Weights of a small mixture-of-experts language model, trained from scratch on English Wikipedia.
Size: 12 layers, width 320, vocabulary 16384, 35.6M parameters.
Experts: 288 GELU neurons an expert, a softmax router.
Training: a variant of Adam for the experts, 286M tokens, 8719 steps.
Below are experts of layer 9 (counted from 0) of a mixture-of-experts language model. Rows are named router (the router's row for the expert), up (a neuron's input weights, with its number) and show model dimensions 256-287. Each number is 50 + 10 x the weight over its row's rms, rounded and kept within 0 to 99.
After each expert's rows: a language model's description of what the expert responds to. This comes from a sample of Wikipedia text that the model never trained on.

# expert 1
router:58 28 53 55 44 47 62 35 45 43 44 44 40 54 51 44 48 49 42 56 39 62 52 36 56 42 48 32 52 60 32 51
up0:18 62 56 46 50 62 69 40 41 49 61 41 53 46 33 56 28 36 38 47 46 53 43 64 40 47 55 47 47 41 50 50
up1:47 39 55 67 44 48 46 42 53 52 55 57 60 41 63 33 60 42 50 52 48 44 20 63 49 45 53 36 58 34 48 54
up2:52 64 56 49 52 55 48 43 48 69 36 38 48 47 34 47 45 35 46 50 51 44 55 53 46 45 72 43 49 34 55 65
up3:30 58 60 64 37 58 57 57 47 63 43 34 64 55 40 32 28 44 25 36 47 39 54 49 56 43 40 46 41 51 48 69
up4:45 52 52 42 50 39 45 60 74 43 52 48 63 51 64 63 39 38 42 45 49 27 59 34 51 49 32 41 46 67 54 58
up5:53 38 50 58 54 53 51 59 37 51 23 33 57 46 52 26 59 63 66 45 49 50 35 50 39 50 54 45 68 34 47 58
up6:51 63 55 49 45 43 54 50 61 58 31 49 37 52 48 43 47 64 34 57 42 56 42 34 52 44 69 44 27 43 43 48
up7:32 56 39 49 60 33 63 55 61 49 43 31 49 43 65 50 59 48 56 53 59 44 62 62 51 48 47 43 45 60 37 59
up8:48 50 45 52 55 42 38 42 41 56 56 39 66 48 37 32 47 56 52 42 43 63 44 43 50 49 44 44 41 21 48 54
up9:59 43 58 52 57 54 59 56 47 62 54 46 46 58 43 51 41 59 53 52 42 45 40 49 46 44 52 63 36 50 51 55
up10:48 39 60 50 57 46 53 42 37 58 45 58 75 46 50 37 38 44 37 55 34 41 59 42 46 51 43 45 52 46 68 53
up11:28 49 62 56 58 57 39 60 49 50 45 33 60 54 49 45 61 36 40 30 46 40 43 45 36 43 53 53 32 73 52 52
up12:40 42 44 48 45 39 62 49 51 61 36 25 45 42 58 27 29 46 52 44 45 58 65 54 39 45 68 51 44 44 59 44
up13:38 32 79 56 56 45 39 53 36 58 46 61 65 40 39 36 29 32 57 55 42 56 40 41 54 38 51 52 46 48 52 39
up14:45 28 61 43 55 58 57 58 46 57 64 22 49 61 52 54 44 54 46 42 54 49 53 39 57 47 64 33 54 53 46 45
up15:38 30 57 45 52 49 46 59 55 45 47 33 75 41 51 36 39 63 62 42 37 51 47 44 53 51 51 45 47 42 43 53
up16:43 28 32 52 79 42 49 48 42 44 33 42 59 67 45 47 58 62 50 44 37 57 56 39 39 48 37 49 46 49 50 53
up17:46 40 47 57 51 48 51 49 64 59 43 54 38 56 58 44 41 52 36 44 39 56 34 35 63 43 38 55 40 65 54 69
Description: Prepositions and infinitive to after verbs and nouns in running prose, such as forced to, with, between, into, after.

# expert 3
router:58 56 62 66 55 43 68 38 61 54 55 43 44 46 36 43 64 46 45 38 38 58 40 37 69 22 45 59 33 61 35 49
up0:50 36 58 71 59 26 65 49 50 44 51 53 49 57 53 51 53 58 49 42 52 58 55 43 55 47 53 40 53 38 44 67
up1:57 49 46 59 47 53 43 53 39 46 41 50 64 56 51 35 18 48 60 57 34 42 37 40 38 46 50 55 56 45 52 44
up2:33 57 65 46 57 44 48 48 41 67 39 44 39 57 60 52 41 49 64 59 34 55 51 45 48 39 41 49 54 69 45 41
up3:51 35 42 54 48 45 65 44 70 57 48 54 62 46 38 44 42 41 60 62 69 44 42 57 43 49 51 57 47 53 55 53
up4:44 47 59 49 57 65 37 33 54 40 50 52 49 58 44 46 52 34 55 54 43 44 56 45 45 43 58 23 61 43 34 50
up5:53 53 40 45 75 37 49 47 42 47 36 59 65 54 50 38 38 46 50 55 44 40 43 73 40 44 45 63 52 47 69 42
up6:32 52 70 66 71 38 66 49 59 49 43 44 37 28 56 69 45 24 31 52 36 62 53 12 43 45 58 53 55 65 52 60
up7:37 42 71 56 75 53 46 38 55 57 61 52 53 39 58 16 53 33 46 42 60 66 55 48 49 45 45 40 54 53 45 50
up8:44 44 42 53 47 48 67 32 64 56 40 62 40 43 54 54 36 42 49 56 57 56 47 45 59 48 59 53 46 44 34 50
up9:35 48 76 67 45 41 75 49 43 57 42 56 50 36 41 45 58 31 46 55 49 44 39 41 44 49 32 40 51 43 37 50
up10:45 45 40 46 44 39 49 37 40 46 36 47 48 59 73 48 60 47 45 56 42 57 39 48 33 46 57 42 48 49 66 52
up11:49 24 56 60 49 52 61 54 55 52 49 64 54 58 54 53 34 45 52 35 49 69 38 34 40 41 48 47 70 49 45 60
up12:52 43 43 69 59 60 38 60 63 55 32 41 69 62 30 70 28 42 55 40 44 44 49 52 41 43 45 46 55 59 47 63
up13:55 37 46 52 45 41 47 46 69 52 48 40 57 44 61 60 50 43 59 77 62 51 44 46 51 48 56 66 62 35 30 48
up14:50 57 52 61 54 54 44 55 23 41 32 41 48 54 54 53 50 66 48 58 34 39 51 45 47 43 32 51 43 52 44 39
up15:42 72 47 61 51 40 51 50 42 36 47 50 52 32 62 45 44 42 40 41 59 43 45 56 42 44 50 41 72 55 48 36
up16:46 32 70 69 56 54 68 55 48 38 35 34 46 54 47 49 45 41 42 33 53 43 28 56 58 50 39 45 48 66 64 54
up17:37 59 64 43 44 43 47 42 55 36 52 47 37 49 55 34 48 51 33 44 52 50 34 64 43 49 47 48 46 48 31 54
Description: Cells, column headers and field labels in tables and infoboxes, such as pipe separators, Total, Date listed, Spouse, km, Genus.

# expert 6
router:62 31 57 61 56 39 52 48 37 39 39 33 54 49 36 39 40 59 48 64 48 51 42 49 70 36 53 65 55 70 43 42
up0:73 53 54 54 54 53 52 39 35 64 24 66 55 61 49 47 59 49 67 40 41 52 56 57 27 37 59 61 41 50 34 71
up1:29 42 70 47 41 45 61 38 47 44 46 61 58 76 51 25 30 42 53 40 40 76 23 27 49 48 63 48 51 43 35 51
up2:45 63 55 59 49 52 54 49 56 35 51 31 43 40 34 55 34 51 46 41 47 42 54 47 57 47 42 36 48 50 70 52
up3:47 58 72 48 55 45 59 47 43 59 46 51 44 61 69 73 33 41 48 41 44 41 46 59 58 51 57 50 43 59 45 56
up4:43 49 62 55 64 48 47 51 45 47 36 65 55 45 46 47 26 32 42 50 44 44 29 54 52 37 43 35 46 40 49 46
up5:43 35 49 49 52 49 52 31 53 62 49 46 52 55 40 31 55 30 48 45 45 49 33 53 67 44 56 59 56 52 35 54
up6:48 50 45 52 30 55 49 47 55 44 39 50 50 61 60 45 51 42 51 51 54 55 40 68 48 45 66 40 35 65 34 41
up7:60 55 50 56 47 54 52 55 38 51 34 49 59 52 69 33 49 56 74 48 49 42 30 58 36 43 39 42 58 75 60 48
up8:33 50 42 51 60 49 57 39 52 60 40 39 51 43 40 48 38 46 47 44 43 48 44 60 50 31 60 41 66 52 59 48
up9:57 57 60 55 56 53 56 42 54 45 44 45 65 36 46 37 34 38 39 54 48 35 55 40 61 31 63 47 47 59 48 47
up10:42 53 44 86 38 48 59 56 46 57 30 49 50 48 55 51 46 66 65 42 58 40 52 41 49 40 44 50 49 36 38 54
up11:31 68 48 64 49 55 74 57 44 71 38 45 57 51 46 41 49 39 51 48 42 46 49 36 35 48 41 52 42 65 48 49
up12:27 56 37 54 60 48 50 44 49 55 48 58 34 54 42 30 49 55 42 57 41 39 43 34 54 46 50 47 58 56 43 54
up13:48 49 45 42 54 49 52 45 57 40 41 60 16 72 65 61 49 47 46 51 30 54 47 54 34 44 48 52 48 49 21 73
up14:39 51 55 75 56 45 51 47 48 63 43 52 46 39 57 39 43 26 63 51 51 62 38 49 61 39 39 45 65 60 42 52
up15:53 54 41 51 57 50 49 46 44 48 33 51 34 47 51 45 41 51 40 38 50 64 51 54 49 40 65 40 43 46 45 56
up16:70 42 60 66 46 30 64 45 58 54 40 63 50 48 56 41 58 42 55 40 50 63 29 48 30 49 67 50 44 58 45 63
up17:53 46 67 49 43 45 44 59 50 53 47 48 43 44 66 47 45 45 60 58 45 41 25 49 48 46 38 48 51 63 27 60
Description: The word the, list-item hyphens and dashes, sentence-final periods and semicolons, and year prefixes such as 201, 199.

# expert 4
router:69 35 62 53 49 60 63 42 45 51 52 28 51 53 57 46 49 39 60 21 27 41 36 38 52 23 53 46 42 44 30 47
up0:47 49 70 57 36 27 62 48 62 41 58 38 32 47 54 41 47 29 39 39 40 48 40 67 59 53 51 60 45 28 29 51
up1:30 61 54 53 41 46 40 39 66 45 50 55 34 54 60 58 37 40 38 48 43 42 59 26 53 47 36 54 49 50 31 55
up2:37 30 36 32 60 37 48 39 54 36 51 43 46 42 38 69 52 27 42 45 54 48 47 44 39 52 57 61 52 65 43 71
up3:46 54 51 64 55 42 60 39 55 50 48 45 46 67 63 61 42 38 48 49 33 54 53 63 51 46 48 54 54 51 68 44
up4:35 54 40 60 52 64 65 47 45 30 59 39 45 52 57 33 40 52 43 55 46 49 36 48 52 47 48 33 59 52 38 43
up5:45 46 73 55 49 43 46 42 53 62 50 37 42 53 37 59 39 72 50 56 51 52 45 60 45 44 37 52 64 48 53 53
up6:59 50 62 48 62 38 41 46 56 49 41 32 53 39 56 45 45 68 56 55 61 43 52 39 50 41 42 54 41 60 40 74
up7:53 50 50 70 60 47 42 39 44 45 30 41 49 44 52 31 42 44 46 49 50 66 36 43 44 43 65 54 47 57 49 59
up8:59 32 54 52 54 43 41 37 28 52 37 46 38 37 39 41 41 53 49 63 43 22 30 42 59 46 44 64 64 61 53 55
up9:59 41 52 57 40 38 50 53 40 45 41 43 39 34 57 54 62 42 37 48 73 45 37 44 64 48 49 71 47 56 35 40
up10:27 36 54 54 52 49 62 48 56 57 34 45 54 43 47 43 38 49 35 42 34 45 53 34 58 42 56 47 70 54 51 47
up11:35 49 66 61 50 24 41 37 61 48 55 48 42 41 39 78 32 45 31 51 65 39 50 45 57 54 46 59 66 41 57 50
up12:65 41 63 56 65 56 58 32 66 42 41 50 26 49 53 46 53 46 35 45 40 54 43 45 40 43 23 45 51 34 60 61
up13:58 59 49 45 45 51 59 37 44 35 48 48 47 54 28 53 34 31 48 53 62 52 61 44 58 34 51 34 48 57 50 63
up14:60 55 60 50 46 47 49 56 74 47 27 57 48 46 56 49 41 29 35 55 57 48 52 47 38 50 36 44 49 59 54 50
up15:28 70 62 46 47 59 56 39 49 54 62 52 63 54 52 62 66 52 48 37 70 82 46 41 55 44 52 49 50 56 33 52
up16:47 68 59 55 52 29 41 51 32 58 49 61 31 47 62 51 59 44 47 36 49 44 59 45 59 48 38 54 57 40 55 48
up17:21 30 49 58 51 54 60 52 48 48 52 62 46 66 72 62 33 57 35 36 36 64 67 44 47 36 22 33 42 54 60 43
Description: Given names and name-ending word pieces of people and places, plus kin and role nouns, such as John, York, wife, actor.

# expert 0
router:50 30 56 55 56 53 64 44 51 51 60 49 31 44 48 43 57 53 43 53 25 44 39 30 54 28 48 51 50 59 43 46
up0:52 47 47 48 45 57 59 46 47 51 46 48 61 46 31 52 44 49 49 30 40 68 50 31 58 35 50 46 30 43 47 66
up1:55 48 42 56 41 30 64 61 44 47 42 41 44 45 52 53 57 44 47 42 47 58 58 56 51 41 53 47 70 35 36 54
up2:57 70 44 54 53 57 51 39 57 42 45 54 47 58 77 59 59 65 28 51 48 52 41 51 65 41 44 33 42 52 43 60
up3:64 54 38 63 64 54 51 51 62 39 56 38 40 44 68 52 43 57 39 42 54 50 49 54 46 41 49 33 49 48 48 52
up4:46 48 51 50 64 63 31 35 46 52 44 58 49 39 40 54 39 56 37 39 59 48 23 47 61 43 55 53 37 57 60 50
up5:34 52 42 52 34 48 60 52 38 53 55 67 42 37 47 43 37 46 34 43 51 53 52 53 59 48 52 35 55 34 38 40
up6:56 55 60 48 51 28 42 45 59 37 29 54 51 68 41 52 28 51 36 38 42 54 43 48 52 39 46 60 49 45 38 55
up7:55 71 41 51 45 36 68 55 32 68 44 60 39 36 45 52 46 45 42 53 52 43 41 48 30 41 67 49 43 44 44 50
up8:53 50 72 54 53 63 53 60 47 53 62 69 42 34 58 33 48 47 55 46 34 47 26 61 40 46 56 27 41 52 45 49
up9:64 56 61 56 64 55 40 46 34 48 43 60 51 58 38 49 39 37 35 52 55 51 45 60 45 38 50 68 53 45 39 49
up10:54 59 67 51 51 41 59 45 73 44 37 48 50 39 64 64 37 28 47 43 41 51 37 40 53 45 48 35 36 52 33 62
up11:49 59 46 67 53 58 51 41 52 50 54 49 45 35 69 51 37 43 45 48 43 43 50 33 51 45 52 44 36 41 48 38
up12:57 48 50 60 54 56 39 46 70 44 45 51 45 48 53 53 49 50 38 46 30 47 39 49 48 38 55 49 56 62 43 57
up13:38 55 66 65 35 36 49 46 53 56 64 49 50 37 58 43 49 47 42 42 46 51 52 65 31 45 38 44 43 58 51 40
up14:48 43 75 67 64 50 43 32 55 46 52 49 46 55 42 61 37 41 45 57 53 49 47 51 46 48 65 38 64 72 43 56
up15:53 44 57 47 52 48 40 49 52 47 49 40 42 50 50 47 50 52 40 45 39 44 62 58 39 47 43 46 49 50 81 55
up16:40 40 52 60 48 35 67 37 53 54 56 58 59 59 45 39 40 53 39 53 44 49 34 42 44 52 58 54 33 40 48 54
up17:57 31 52 54 59 47 58 57 71 59 48 38 31 42 43 48 59 57 44 45 51 43 44 49 50 47 46 60 58 36 42 52
Description: Final nouns of organization, place and event names, such as School, Street, World, Cup, Council, Railway, often followed by of.

# expert 2
router:52 34 64 69 44 67 59 46 44 41 58 41 52 30 62 53 48 35 55 44 34 39 55 44 43 38 34 53 53 36 46 43
up0:64 47 53 58 53 43 61 47 58 49 47 65 32 36 41 34 13 50 40 38 44 69 46 39 44 44 43 46 36 42 53 55
up1:48 35 58 52 52 56 52 49 53 41 46 42 43 53 47 25 36 58 39 42 52 58 33 61 47 46 52 49 59 37 59 61
up2:65 56 57 45 53 44 42 44 41 57 39 40 45 46 56 33 36 33 60 57 47 56 53 36 49 42 47 60 57 53 41 41
up3:58 57 49 42 59 47 58 39 65 60 44 53 41 58 72 52 49 50 35 54 51 37 35 56 63 50 42 55 50 55 63 38
up4:46 41 46 43 45 44 39 28 64 66 41 64 52 61 54 47 49 43 39 55 41 51 35 55 47 47 63 37 75 47 61 57
up5:68 52 48 47 40 45 59 47 56 46 25 53 42 65 40 57 44 37 42 52 49 49 51 49 33 41 50 51 62 77 51 46
up6:51 36 46 48 59 29 35 39 58 47 57 55 36 55 56 51 59 61 39 52 53 59 51 47 43 40 35 57 65 66 37 45
up7:58 46 52 49 48 43 42 39 45 50 45 49 63 76 51 39 53 35 41 42 40 46 38 52 58 45 59 52 47 56 54 68
up8:56 56 53 54 53 43 34 40 51 62 46 44 61 48 47 51 42 58 59 52 53 44 55 65 37 42 50 36 32 66 58 58
up9:47 78 48 54 51 54 52 53 47 32 65 44 66 35 48 65 59 52 68 39 47 41 35 53 36 47 74 40 48 54 34 41
up10:45 62 51 53 44 45 53 52 61 56 47 41 61 58 36 40 39 49 44 47 39 52 45 30 46 49 45 38 56 63 37 56
up11:36 46 42 44 52 49 61 54 56 52 49 28 46 65 49 57 64 51 50 50 46 53 52 44 50 44 40 58 49 67 34 54
up12:51 60 69 55 61 49 64 60 51 38 46 44 57 52 50 55 38 44 54 37 54 52 45 26 32 47 49 64 45 57 59 63
up13:52 67 51 43 47 43 50 38 43 55 40 46 38 54 38 56 50 56 65 42 56 57 68 46 51 41 46 61 58 39 53 36
up14:42 46 41 58 46 46 51 59 43 62 43 46 54 47 38 51 32 64 41 52 51 59 59 45 61 45 57 49 69 58 47 51
up15:63 44 32 51 42 58 44 42 45 44 52 25 44 49 50 37 47 44 42 38 45 43 61 45 53 52 73 65 47 44 52 35
up16:52 54 45 52 43 47 37 46 42 44 49 55 37 38 54 18 42 32 36 37 43 77 41 34 57 41 58 18 56 48 37 37
up17:48 52 32 49 49 43 43 39 57 49 28 34 61 33 49 58 45 62 36 49 49 50 40 51 42 46 49 36 52 28 56 64
Description: Paragraph breaks, table row ends and section heading markers (==, ===) in wiki markup, plus some word-initial de- pieces.

# expert 5
router:43 55 61 66 43 51 59 59 41 57 50 48 36 30 37 57 35 58 53 25 44 58 40 44 46 22 64 55 54 52 39 53
up0:44 41 66 47 50 41 48 56 38 43 49 32 36 61 50 41 54 40 55 55 57 48 47 67 43 38 47 52 57 64 56 54
up1:55 63 57 41 49 54 47 46 55 41 41 38 43 51 57 68 60 51 56 52 49 55 43 39 52 42 37 45 51 45 28 39
up2:52 58 68 39 48 36 62 51 48 50 40 50 53 47 58 65 40 51 48 48 57 32 44 36 56 49 60 61 56 38 48 51
up3:50 56 59 42 44 46 50 56 44 62 51 41 39 72 55 47 51 45 61 58 43 71 53 56 54 50 53 40 55 46 56 50
up4:52 50 47 68 51 42 52 50 47 56 59 54 39 67 48 60 28 50 53 42 41 47 43 62 56 54 35 35 42 71 53 56
up5:48 47 62 49 67 41 46 40 39 53 40 52 59 68 43 45 50 40 40 46 61 47 38 30 34 35 48 47 57 68 65 62
up6:44 47 51 48 48 58 49 45 41 55 59 55 59 37 57 39 33 60 29 42 42 55 57 48 64 43 41 37 60 48 59 52
up7:66 46 70 47 50 47 47 63 49 63 45 40 54 43 41 47 38 55 48 51 44 44 53 24 43 39 47 47 55 55 57 53
up8:34 47 60 55 48 55 30 36 63 31 59 37 46 48 46 46 50 42 69 43 44 63 30 58 58 42 53 50 41 54 44 43
up9:41 48 53 55 65 50 62 49 49 39 31 65 56 69 26 61 35 53 31 51 65 47 42 37 35 37 60 62 50 48 66 50
up10:42 41 47 42 48 41 32 42 54 45 53 46 50 57 52 34 34 39 45 54 50 59 49 31 55 43 38 49 55 42 44 48
up11:55 46 42 51 53 26 41 39 58 52 45 53 35 68 37 49 49 52 41 63 53 36 23 36 37 35 46 46 47 50 60 55
up12:46 33 46 67 38 47 65 52 48 63 49 54 56 41 55 41 29 45 49 53 58 59 32 56 49 43 45 54 53 38 49 39
up13:50 50 48 59 77 39 62 46 58 52 42 65 39 23 39 47 58 50 47 60 58 56 57 31 50 44 60 65 55 56 49 52
up14:61 53 48 33 60 29 57 43 72 51 32 48 40 57 52 74 35 47 42 53 42 37 58 44 39 45 50 57 53 59 50 57
up15:32 27 50 66 52 58 56 37 43 51 54 35 48 44 38 47 40 46 57 47 57 65 44 41 46 52 69 55 41 51 29 54
up16:62 64 57 43 54 54 50 47 39 71 51 30 44 43 37 32 31 55 43 39 59 41 22 54 66 45 72 55 51 57 42 61
up17:50 40 76 60 51 40 49 51 75 34 52 52 69 48 47 46 41 24 67 43 43 57 43 50 57 48 43 45 50 32 36 52
Description: Mid-word pieces of non-English names and taxonomic terms, often accented letters or consonant clusters, such as š, Kh, idae, br.

# expert 7
router:47 42 48 59 44 52 69 43 60 65 30 49 54 45 55 28 51 21 50 39 53 51 40 53 42 16 56 70 65 64 56 59
up0:40 51 54 55 48 35 38 54 63 47 35 39 40 73 46 46 40 42 70 61 54 58 39 33 47 45 40 57 46 38 45 44
up1:42 37 55 53 48 56 52 43 59 40 34 60 64 59 43 44 24 45 41 47 48 52 45 58 57 43 57 49 57 59 68 49
up2:54 56 57 66 67 55 46 40 37 53 55 58 56 37 59 37 63 49 28 51 51 41 43 58 34 41 65 53 51 38 40 48
up3:21 63 55 50 48 58 52 49 36 61 60 31 43 65 69 67 25 50 66 36 53 56 44 40 63 48 60 39 40 62 32 63
up4:45 60 53 48 52 55 52 40 38 39 45 36 47 60 57 50 39 56 31 44 40 44 45 32 52 41 53 59 37 61 46 46
up5:50 53 43 54 49 44 45 38 46 61 33 42 52 63 59 48 62 42 50 52 42 65 54 40 48 40 57 46 30 55 54 61
up6:31 60 46 53 45 68 39 41 49 59 29 44 58 44 44 60 48 63 43 41 39 61 52 46 51 45 52 52 60 47 45 57
up7:45 59 63 60 69 48 57 51 43 67 60 46 43 36 50 46 39 43 43 49 65 49 54 51 49 46 25 46 39 70 43 49
up8:47 49 40 57 61 44 54 43 68 52 57 66 54 50 59 44 54 62 50 50 59 54 40 53 56 39 34 49 48 65 51 36
up9:36 55 56 46 60 76 49 30 54 62 48 50 40 48 62 33 66 52 50 57 42 52 48 54 52 43 49 56 35 29 54 43
up10:50 52 66 57 53 50 47 46 46 56 73 30 38 56 55 49 46 55 37 28 45 70 49 60 68 47 34 53 54 36 60 33
up11:54 55 54 49 44 71 31 40 43 38 60 38 55 27 61 57 44 42 62 64 53 59 36 57 59 51 50 62 51 68 47 37
up12:47 48 58 41 44 49 32 57 36 48 44 44 47 62 72 40 38 47 51 58 23 51 59 47 45 45 56 71 50 58 53 52
up13:59 41 71 47 46 37 44 50 41 41 33 47 55 54 44 48 34 45 60 54 55 26 57 39 43 46 63 56 67 58 42 50
up14:60 48 48 61 47 25 54 73 50 44 47 38 47 39 39 57 42 48 58 52 33 55 74 56 51 54 48 48 22 72 53 53
up15:47 50 51 59 60 31 64 47 54 60 47 39 52 46 60 55 42 48 61 63 49 59 31 57 47 34 62 57 45 55 41 47
up16:44 74 44 50 44 55 57 60 53 52 63 40 43 55 56 43 52 43 42 54 43 59 50 56 60 46 51 38 69 62 39 47
up17:54 45 56 51 49 41 36 36 58 65 48 40 56 41 42 60 45 45 52 52 44 31 43 43 48 53 46 55 46 51 43 42
Description: Time nouns such as year, season, century, night, however, plus inner pieces of split ordinary words like f-ost-ering.

# expert 9
router:61 44 60 61 44 47 49 33 57 30 34 37 45 52 47 41 39 48 51 45 36 59 45 57 70 37 46 70 41 49 36 42
up0:61 59 68 44 53 34 38 47 49 41 61 56 58 48 62 34 42 52 49 41 36 40 46 46 51 45 48 39 58 48 41 51
up1:46 44 58 54 48 43 65 45 50 53 59 59 45 38 47 50 46 43 36 63 35 36 32 42 51 43 57 53 56 43 51 35
up2:54 54 54 72 42 44 48 33 51 57 44 50 67 48 50 35 53 45 45 51 53 69 50 47 49 44 49 54 35 51 44 52
up3:45 47 54 61 58 32 47 53 52 52 54 41 59 47 53 40 34 42 43 39 44 46 41 54 50 43 57 15 55 45 58 63
up4:53 51 57 46 50 49 56 47 48 49 41 50 40 51 52 43 38 43 47 41 43 62 34 51 43 45 43 44 45 52 50 46
up5:35 49 57 65 51 43 63 41 56 51 52 47 55 41 51 52 46 23 47 42 51 55 52 57 42 42 40 47 41 44 41 63
up6:58 40 49 70 47 55 51 52 54 54 54 64 67 44 39 37 36 62 54 55 37 37 52 47 58 36 75 50 58 61 59 42
up7:55 34 34 52 57 36 48 50 43 49 56 40 51 37 56 40 50 54 45 53 53 47 57 31 39 49 54 61 53 61 31 52
up8:34 55 54 51 41 52 38 60 41 45 49 24 74 44 53 48 37 47 35 36 53 37 57 70 51 48 23 43 39 53 63 46
up9:50 36 59 42 62 39 55 56 47 57 47 59 50 52 47 38 47 57 45 52 46 37 44 37 22 42 43 55 58 41 55 23
up10:54 49 58 46 49 70 47 56 58 71 27 55 38 41 33 42 55 49 71 58 57 43 46 31 39 45 44 48 53 55 51 45
up11:51 43 53 55 48 42 53 33 45 46 44 48 44 65 58 35 42 51 51 26 46 47 45 56 33 40 36 45 50 35 46 67
up12:53 49 43 67 46 26 52 41 56 54 60 44 48 47 52 56 40 34 44 53 48 56 44 44 41 41 50 54 45 45 29 63
up13:41 48 57 60 78 54 59 28 60 47 55 34 42 39 62 57 22 47 39 42 29 38 36 42 37 49 52 40 38 50 70 68
up14:49 36 50 52 59 32 42 39 39 72 61 53 56 50 52 60 56 45 53 54 44 49 61 50 55 45 56 47 44 59 55 40
up15:55 51 53 51 44 56 42 61 41 51 43 13 34 46 40 53 56 38 48 49 41 53 49 46 46 50 48 44 38 44 57 52
up16:51 39 56 70 70 40 39 44 44 65 33 51 57 39 38 38 75 36 73 43 57 51 46 42 56 40 59 52 55 56 45 64
up17:54 52 41 46 60 52 58 39 58 51 54 35 38 43 57 52 36 36 39 43 59 53 26 60 31 45 65 31 41 54 49 75
Description: Commas, spaces, parentheses, quotes and relative or subordinating words that introduce clauses, such as that, which, who, because.

# expert 8
router:61 33 53 54 61 51 62 46 36 40 54 42 39 72 47 60 45 34 49 53 43 63 38 47 68 35 55 45 49 66 38 44
up0:25 51 55 54 60 52 60 52 54 56 42 35 43 49 51 33 36 17 41 48 40 44 46 37 61 46 37 72 38 53 63 57
up1:45 53 42 59 65 62 39 45 47 54 50 42 42 48 36 53 35 60 51 47 46 36 47 41 59 45 38 53 49 54 36 52
up2:48 40 48 76 39 47 44 41 50 44 61 60 56 52 63 43 60 67 53 47 44 28 44 63 65 41 62 55 53 26 50 52
up3:56 64 51 54 47 50 44 39 42 58 42 55 55 44 35 30 55 46 45 56 41 59 34 32 44 39 56 66 59 42 55 85
up4:64 45 49 52 73 54 66 63 46 57 37 53 46 52 48 51 46 46 59 40 53 67 41 47 41 40 57 54 49 45 37 51
up5:51 58 53 51 44 47 33 50 44 59 54 37 52 57 44 46 41 56 39 35 47 33 44 54 43 50 41 56 47 43 33 35
up6:42 52 43 48 62 43 58 33 55 63 25 49 57 64 48 51 24 29 48 57 48 49 21 48 37 42 55 48 46 49 48 50
up7:46 38 44 58 45 65 63 53 39 46 56 55 61 65 40 35 28 61 48 20 33 53 46 41 55 47 47 58 44 63 33 45
up8:51 56 51 62 54 57 57 52 39 62 54 39 50 50 47 48 36 61 36 38 60 57 56 61 43 39 44 56 52 43 61 83
up9:50 53 55 66 53 55 41 66 59 45 54 63 44 58 50 37 40 56 55 57 60 58 40 42 34 38 49 58 57 51 18 64
up10:67 44 62 54 42 60 44 46 15 60 52 34 40 47 50 43 46 46 32 63 42 50 58 46 46 38 41 65 48 52 54 51
up11:39 39 56 55 60 49 65 42 51 44 33 58 44 59 45 55 58 47 47 46 50 55 28 31 38 38 50 59 53 58 65 63
up12:45 58 56 51 61 46 50 41 54 59 42 36 54 38 52 57 31 35 54 56 41 53 46 59 60 45 44 45 54 53 33 45
up13:47 51 51 47 41 37 60 27 65 67 52 32 40 42 68 51 60 46 63 56 60 65 45 61 54 45 53 43 54 70 30 65
up14:45 41 36 55 62 51 55 34 40 39 36 39 56 58 55 48 48 41 38 59 54 51 42 54 42 44 35 56 56 50 50 67
up15:60 56 61 62 61 49 36 29 41 48 57 44 58 38 67 44 40 49 51 37 66 49 32 51 50 48 49 40 64 34 50 44
up16:36 47 47 68 36 46 39 44 34 43 63 56 50 52 62 31 65 46 58 49 43 40 60 55 48 35 51 52 51 54 53 48
up17:49 57 56 50 57 50 54 37 50 65 46 52 44 54 40 53 45 55 42 46 49 59 49 57 52 42 55 45 55 67 41 51
Description: Coordinating conjunctions and subject pronouns, such as and, or, as, but, he, they, plus some table pipes and CJK bytes.